Weights of a small mixture-of-experts language model, trained from scratch on English Wikipedia.
Size: 19 layers, width 224, vocabulary 10937.
Experts: 64 experts in each of 19 layers, 4 picks a token, a softmax router.
Training: a variant of Adam for the experts, 510M tokens, 8303 steps.
Below are experts of layer 13 (counted from 0) of a mixture-of-experts language model. Rows are named router (the router's row for the expert) and show model dimensions 0-223. Each number is 128 + 32 x the weight over its row's rms, rounded and kept within 0 to 255.
After each expert's rows: "mostly gets" lists some tokens that are sent to it at least half of the time. This comes from a sample of Wikipedia text that the model never trained on.

# expert 59
router [122  53 157  96 138 125  87 145 210 125  94 167  95 125 148 112 159  49 104 156  76  94 168 144 120 132 141 112 116 129 103 164 143  54 130 189 174 110 106  80 119 183 139 128 119 119 112 161 125  71 141  84 127 136 124 104 129 169 128 102 135 145  97  92 127 110 193 172 185 112 108 147 187 147  97 168 147 102 182 162 112 147 119 169 110 211 143  98 150 102 143  71 128 220 124 114 126 141  97 125 124  62 137 144 118 132 109 164 132 167 176 130 139 162 124 130 125 167 183 110 117 121 133 167 138 135 129 116 126 160 109 136  85 137  88 134 108 159  40 112 109  70  68 139  49 141 119 119  95 146 140 100  91 154 126 140  54 137 149 124 123  66 138 161  86  99 118 119 151 121 158 182 138 186 123 123 105 116 143 138  99  93 112 125 174 100  82 121 146 112 131 132 165 177  88 111  65 146 166 135 132 159 158 121 120 135 139 136 200  99 148 113 100  77 144 120 137 158 136 141 185 160 131  82]
mostly gets: " ==", " ===", "\".", "----", "|---|---|---|---|---|", "|---|---|"

# expert 43
router [132  56 129 103 161  97  71 152 206  87 136 143 108 143 100 103 157 110  96 166  71  98 162 181 161 117 145  94 122  81 134 117 122  80 120 179 153 104  98  65 151 131 110 133 144  64  52 122 113  78 162 111 166 111  94 138  91 158 154  93 124 171 120  67 136  98 182 150 197 100  94 160 189 131 108 144 155 111 150 168 116 169 127 128  88 204 126 128 108 126  68  66 144 166 118 115 158 123 102  93 109 106 131 188 101  95  94 162 134 152 162 126 123 127 131 157 100 197 136 107 135 100  76 210  98 145 113  83 150 135 155 123  60 145 135 129 108 155 140 134  83  61  68 121  99 136 149 132  97 104 159  81 138 117 156 126  85 175 131 119  97  94 133 155  95  74 120 121 156 113 142 114 134 159 130  90 109 106 131 131  86 154 155  98 177 110  87 137 113 135 134 158 162 159  95 103  90 155 160 146 174 161 174 146 124 135 131 148 162 157 109 110 141  51 174 143 141 158 157 156 148 132 103 108]
mostly gets: " Singh", " Congress", " Raj", " Bar", " GBR", " Ghana"

# expert 60
router [138  64 171  95 124 144 121 119 164 108 117 150  82  86 118  67 116  51 122 154 130 128 193 162 114  86 154 110 106 100  80 176 146  89  86 174 113  97 113 130 134 160 141 163 136 108  65 152 136  78 139 135 161 129 151 162  94 121 109 143 109 157 119  91 132 118 170 162 163  68 111 149 170 153 115 186 144 106 114 167 174 206 104 173  83 163 196 144  96 109 138 122 106 126 125  69 149 100  93  96 129  98  90 175  97 148  74 108 109 133 143 186  72 133  99 118 105 154 156 111 113 117 122 217  92 155 105  58 107 130 121 158  80 141  89 115 118 165  96 121 130 101  39  92  92 157 134 145 113 161 159 111  91 137 138 135 102 160 187 110  94 115 124 201 115  54  93 114 119 167 151 186 159 158 179 105 166 119 126 124 122 131 148 124 130 115 139  75 120 131 183 146 184 130  98 118  92 148 187 141 159 153 139 142 123 140 146 141 195 107 137 104 102  89 156 155 115 109 132 151 134 135 106 135]
mostly gets: "St", " rel", "Th", " c", " ch", " St"

# expert 6
router [143  74 156 115 117 100  93 131 172 120 109 141  74 122 105  63 157  86 118 148  80  82 186 192 100 100 152 120  74  78 122 128 158  88 131 161 169  55  88  69 110 153 141 144 144 101 102 181  69  90 134  85 155 119 104 146  78 176 141 104 148 145 126  94 151 104 174 166 201  80 104 125 166 117 103 144 173  84 168 147 123 211 117 150  71 195 165 118 105 131  81 114 165 169 174  85 121 131 140  88 114 110 138 166 113 134  94 161 133 145 144 168 114 141  89 134 111 175 148  99 166  86  80 174 106 170 113  98  95 131 140 134 102 130 143 144 130 171  97 128 107 101  64 113 113 160 129 103 104 121 144 100  82 126 120 102  66 162 166 115  96  75 128 153  73  89 112 107 124 169 156 140  95 149 153 103 161 100 184 129  91 138 142 119 157  88  95  90 135  89 157 145 145 175 109 123 101 154 188 113 157 165 160 137 103 135 132 141 195 162 129 114 101  90 168 133 148 132 139 182 146 140 121 105]
mostly gets: " land", " title", " road", " changed", " route", " —;"

# expert 41
router [137  82 162  81 113  97 128 174 166 141 121 115 147 141  93  93 167 107 113 153 112 122 151 193 141  71 122 132 135 133 108 130 166  90 107 178 161  75  61  52 112 120 137 122 125  93  53 170 108 101 147  84 117 143 121 145 114 169 112  84 122 128 141  95 156 112 161 196 184 124  89 142 157 123  92 156 189 114 155 145 121 170  92 121  96 220 180  83  84 131 107 120 106 178 168  61 120  94 127  73 108 112 123 199  97 129 151 129 136 135 136 104 148 140 142 137 143 161 171 110 128 113 106 186 117 157 126  69 130 152 114 141  66 130 120 126 109 167  94 146 147 132  90 139  95 140 162 142 104 158 141  81  64 118 131  85  78 136 184 128 136 109 158 154 100  92  88 128 138 171 172 167 102 166 121 129 113 149 173 150 134 134 166 120 137 112 100  75 125  93 203 139 128 232  60 148 100 185 157 122 155 169 113  80 106 146 147 148 178 110 141 100 113 136 107 130 145 132 162 119 126  93 130 137]
mostly gets: " located", " Primary", " Historic", " railway", " Phylum", " Succeeded"

# expert 34
router [114 134 164  95 123  91 108 121 185  92 123 152 105 133 107  90 148 126  90 187  45 118 173 165 102  95 156 112  95 100 116 140 168  76 124 182 137  77  81  66 110 166 159 136 168  88 106 192 118  69 131 106 156 108 121 139  99 149 118 131 126 188 143  74 154 116 192 140 178 104  91 119 207  76 113 155 172 115 123 205 145 161 138 134 103 210 138 101 114 131 112  96 119 203 138  80 133 111 123  76 109 113 104 197 104 135  83 142 143 130 159 127 103 144 130 170  88 174 151 126 120 119 115 152 131 183  89  81 109 153 126 146  60 129 118 160  96 155  87 134 125 115  50 120  69 158 132 137  97 113 130 103 128 127 130 101  98 156 157 156 104 101 138 151  91  76 119 131 138 176 164 147 155 141 157  89 143  96 177 151 122 119 149  98 154  90  57 143 100 123 144 130 120 201 105 129  73 146 162 136 123 156 148 137 122 128 121 151 170 180 128 130 102 103 178 135 138 162 157 178 153 154 108 103]
mostly gets: " the", "The", " The", " la", " Roman"

# expert 28
router [133  74 142 124 119 117  97 132 184 129 124 151  94 108 117  99 169  46 136 114  84  96 170 208 122  90 130 123 128  93 101 114 153  76 117 168 156  44  93  78 125 164 160 113 165  72  66 143 130  98 136  77 182 133  76 168 111 153  94  99 117 112 130  73 139  94 182 151 198 128  93 129 193 110 110 149 189 121 141 192 138 125 148  88 125 158 141 111 119  94 109 100 130 178 129 119 156 121  95  91 134 113 130 139 104 145  85 147 154 181 155 143  91 137 122 137  75 168 153  86 111 107 101 156 140 207 121 124 143 146 117 135  85 132 108 153 109 154  99 144 118 113  64 116  66 150 118 107  99 109 102  85 134 103 166 111  80 171 127 127 130  79 154 136  80  86 129 125 137 122 155 168 125 197 168  80 119 120 148 139 100  98 152 131 137  89 100 149 120 130 157 152 130 195  85 118  51 145 170 135 155 178 188 140 113 146 112 135 169 165 145  98  82  71 150 123 114 160 153 164 170 141 156 150]
mostly gets: "\".", ".\"", ").", " However", " that", " because"

# expert 58
router [127  67 140 116 103 106 123 126 119 124 138 160  93 103  69 122 158  86  90 139  73 119 179 178 140  83 158 114 131  96 103 113 151  58  84 170 107  47 118 137 112 165 109 164 177 122  74 138 135  96 192 120 142 103 113 122 119 121 137 143  80 150 137  65 147  91 175 204 185 123  95 111 178 112 108 125 155 105 148 194 157 170  93 149  76 121 154 105 118 113 114 134 112 166 161 126 172 158 144  68 108 128 103 181 113 138 134 157 102 149 201 161  75 162 142 172  88 152 122  97 121 119  81 223 133 135 117 114  88 164 125 133  75 155  87 114 116 139  86 102 142  94  62  77  72 114 173 140 101  86 175 109  86 143 158 134 101 169 153 111 106 112 140 151  85  89  87 119 142 129 160 173 144 188 137 105 123 146  98 136 165 163 129 111 183 130  92 111 123 111 160 148 152 147 118 132  94 125 161 133 159 164 162 127 157 133 169 136 173 136 142  83 117  65 124  94  93 140 171 156 112 138 162 148]
mostly gets: " r", " h", " s", " St", " sp", " st"

# expert 48
router [140  73 157 103 134 131  85 119 178 146 120 156  77 151 135  98 129  76 109 168  98  97 179 174 140 112 146 125  97 100  94 104 158  31 155 169 168  72 124 154 117 149 132 146 108  94  90 139 105  84 158 108 152 113 103 157 109 124 135 128  99 137  93  98 166  96 176 154 241 115 165 123 160 136 110 152 145 118 117 211 149 185 157 125  52 166 152 145  93 146 134 114 173 179 172  94 126 142 132  78 101  99 170 158 126 155 112 152 120 117 181 161 100 149 137 155  80 184 142 103 126 117 119 220 139 143  94  80 117 113 135 128  98 160  66 165  85 142 100 142 108  81  85 108 102 131 147 108 103 111 128  60 121 162 128 152 116 157 157 126  93 128 163 151 108  63 136 126 150 136 198 151 126 162 125 138 111 111 148 108 125 159 148 119 132 112 123  99 119 115 169 143 157 114  48 164  81 190 183 144 138 161 150 159 148 137 113 112 164 157 117  67 135  81 134 120  92 149 156 158 146 137 169  97]
mostly gets: " Sch", " McC", " Ch", " É", " Kh", " G"

# expert 12
router [178  93 206  93 128 118  89 115 178 132  86 150 110 134 118  78 159  59 110 130  82 116 161 142 122 121  95 132 136 138 126 146 161  23 143 179 153  99  94  84 157 128 105 109 131  87 117 131 132  99 159 135 142 133 119 166 128 196  85  91 112 161 123  98 154  81 156 172 161 105 145 111 151 123  75 120 192 123 140 154 152 152 124 138 131 148 141 106 151 121  59 108 123 154 180 121 124 114 146 116 104 132  95 219  72  96  97 162 110 169 170 141 130 142  93 130 106 171 170 118 144 129  81 255  85 154 116 113  87 169 128 102  65 173 113 186 101 120 129  96 112 126  98 121  89 140 140 111  75 134 101 111  88 129 161 117 113 182 201 107 102 114 145 151 113  86  86 151 135 157 153 123 111 151 161 100 127 129 170 160  96 156 112  80 137 112  90 117 110 107 158 130  99 162 114 141  88 231 146 124 136 154 151 144 109 137 152 128 178 143 118 117  67 112 148  94 112 115 121 147 114 156 125 106]
mostly gets: " Nic", "Ar", " Kar", " Slov", " Cas", " Sal"

# expert 27
router [108 147 163  70 108  76  90 128 166 119  95 166 105 149  88 102 119 127  99 126 117 110 128 158 157 110 135 127 107 114 129 128 148  99 108 173 119  86  98  92 115 160 123 148 127  83 101 161 113  53 131 111 156  74 105 104 105 192 128 128 104 149 116 102 130 130 180 149 159  91 127  89 158 157 116 163 137 103 121 220 159 168 110 149  92 157 191 100 112 145 103  96 131 199 185  93 120 133 103  56 122  77 113 175  97 150  86 163 132 133 150 151 100 113 129 162 106 179 137 109 169 137 112 162 157 148 122  66 115 168 150 125  81 160 130 180 102 157  54 110 113 120  76 141  54 169 127 151  71 127 123  66 119 148 126 117 100 169 130 145 101 118 136 141  89  75 121 170 143 166 177 187 132 176 190 116 129 120 148 140 104 115 129  69 149  95  95 124  92 134 142 146 134 221  80 125  65 184 204 114 147 151 159 151 110 135 121 139 178 173 127 102 133 113 161 144 129 119 164 158 139 168 125 109]
mostly gets: " its", "The", " the", " an", " their", " The"

# expert 18
router [ 94 106 146  94 101  62 122 178 146  79 125 162 109  80 138 111 178  20  89 115 112  83 139 168 121  76 125 107 137 145  99 120 146  46 125 206 164  76  73  94 133 128 138 129 115 115 102 132 136  80 126  99 109 117 120 126 146 181 100 105 101 150 128  73 146 130 163 230 143  95 125 146 176 113 129  98 153 137 166 162 101 179 102 112 136 174 173 145 147 113 142  83 144 174 109 137  85 137  88 105 102 152 155 176 130 122  94 165 152 131 168 116 116  90 106 107 124 185 189  68 153 130 109 196 112 158 125  98 177 144 113 148 107 151  95 120 125 121  95 150 114 133  89 142 137 151 141 124  75 133 148 107  97  97 117 141  86 131 176  86 137  93 131 158  99  83 148 142 145 105 147 138 144 201 147  96 160 101 130 172 106 144 125  63 142 137 130 126 121 141 158 150 152 232  99  94 120 134 147 133 177 145 132 136 160 152 103 120 213 129 106 126 165 151 156 163  80 137 185 155 147 137 129 106]
mostly gets: "|---|---|---|---|", " %", "History", "Personal", "|---|---|---|---|---|---|", "See"

# expert 36
router [165  52 123  73 152 114  78 152 189 120 130 130 101 125  88 103 138 100 132 156 124  63 147 175 126  96 110 103  86 116 120 150 157 110 115 183 120  74  78  29 131 138 110 150 132  56  57 133 113  75 143 114 168  96  77 140 114 160 132  93 133 132 136  88 164 137 190 139 210  87 116 159 172 109  87 155 190 130 163 119 150 129 136 139  98 172 163 138 127 135  80  92 138 192 143  92 131 125 106  97 102  92  98 154 126 127 100 179 128 166 165 125 113 176 142 140 117 172 139 104 149 104 125 205  81 172 103  92 136 175 155 142  89 118 127 125  95 193 114 122 103  99  93 158 131 138 128 139  60 112 155  76 102 123 143 114  86 133 152 153  92 102 138 157  68  49 103 161 141 165 189 185  87 156 164 126 124 128 103 141 101 105 127 104 123  64 105 131 131  98 146 126 168 156 112 139  93 170 152 113 148 156 119 120 124 136 147 134 125 142 143  80 103  79 143 102 138 151 179 163 138 140 114 102]
mostly gets: " Primary", " Development", " University", " Festival", " Arts", " Award"

# expert 26
router [127  66 115 111 129  87 101 117 192  58 129 129  91 125 143  98 144  84  87 168  77  75 172 162 144 118 144  83 106 147 139 126 110 102 128 182 142  63  78 118 145 159 103 143 142  69  71 151 122 106 135 114 132 112  57 154 124 163 132 113  99 151 127  80 144 138 177 162 184  67  61 136 174  91 114 139 213 108 189 109 142 134 145 129  89 184 137 122 122 132  98  98 150 185 144 106 128 109 135  75  92 130 119 187 104 120 102 170 111 145 168 133 158 143 104 145 110 165 137 102 169  60  88 162 125 145  93  63 139 145 138 139  97 114 169 124 141 161 109 121 125 107  88 124  99 139 143 139  98  92 166  67 134 102 140  81  47 155 144 104  79  77 114 143  65  60 123 117 130 121 141 142 116 175 164 110 106 119 113 160  87 110 134 122 120  76 119 146  94 128 152 134 177 150  97 105  74 167 170 125 155 195 125 138  97 117 147 141 149 149 107  89 116  85 167 101 131 119 183 163 150 168 120 109]
mostly gets: " they", " you", " it", " him", " students", " countries"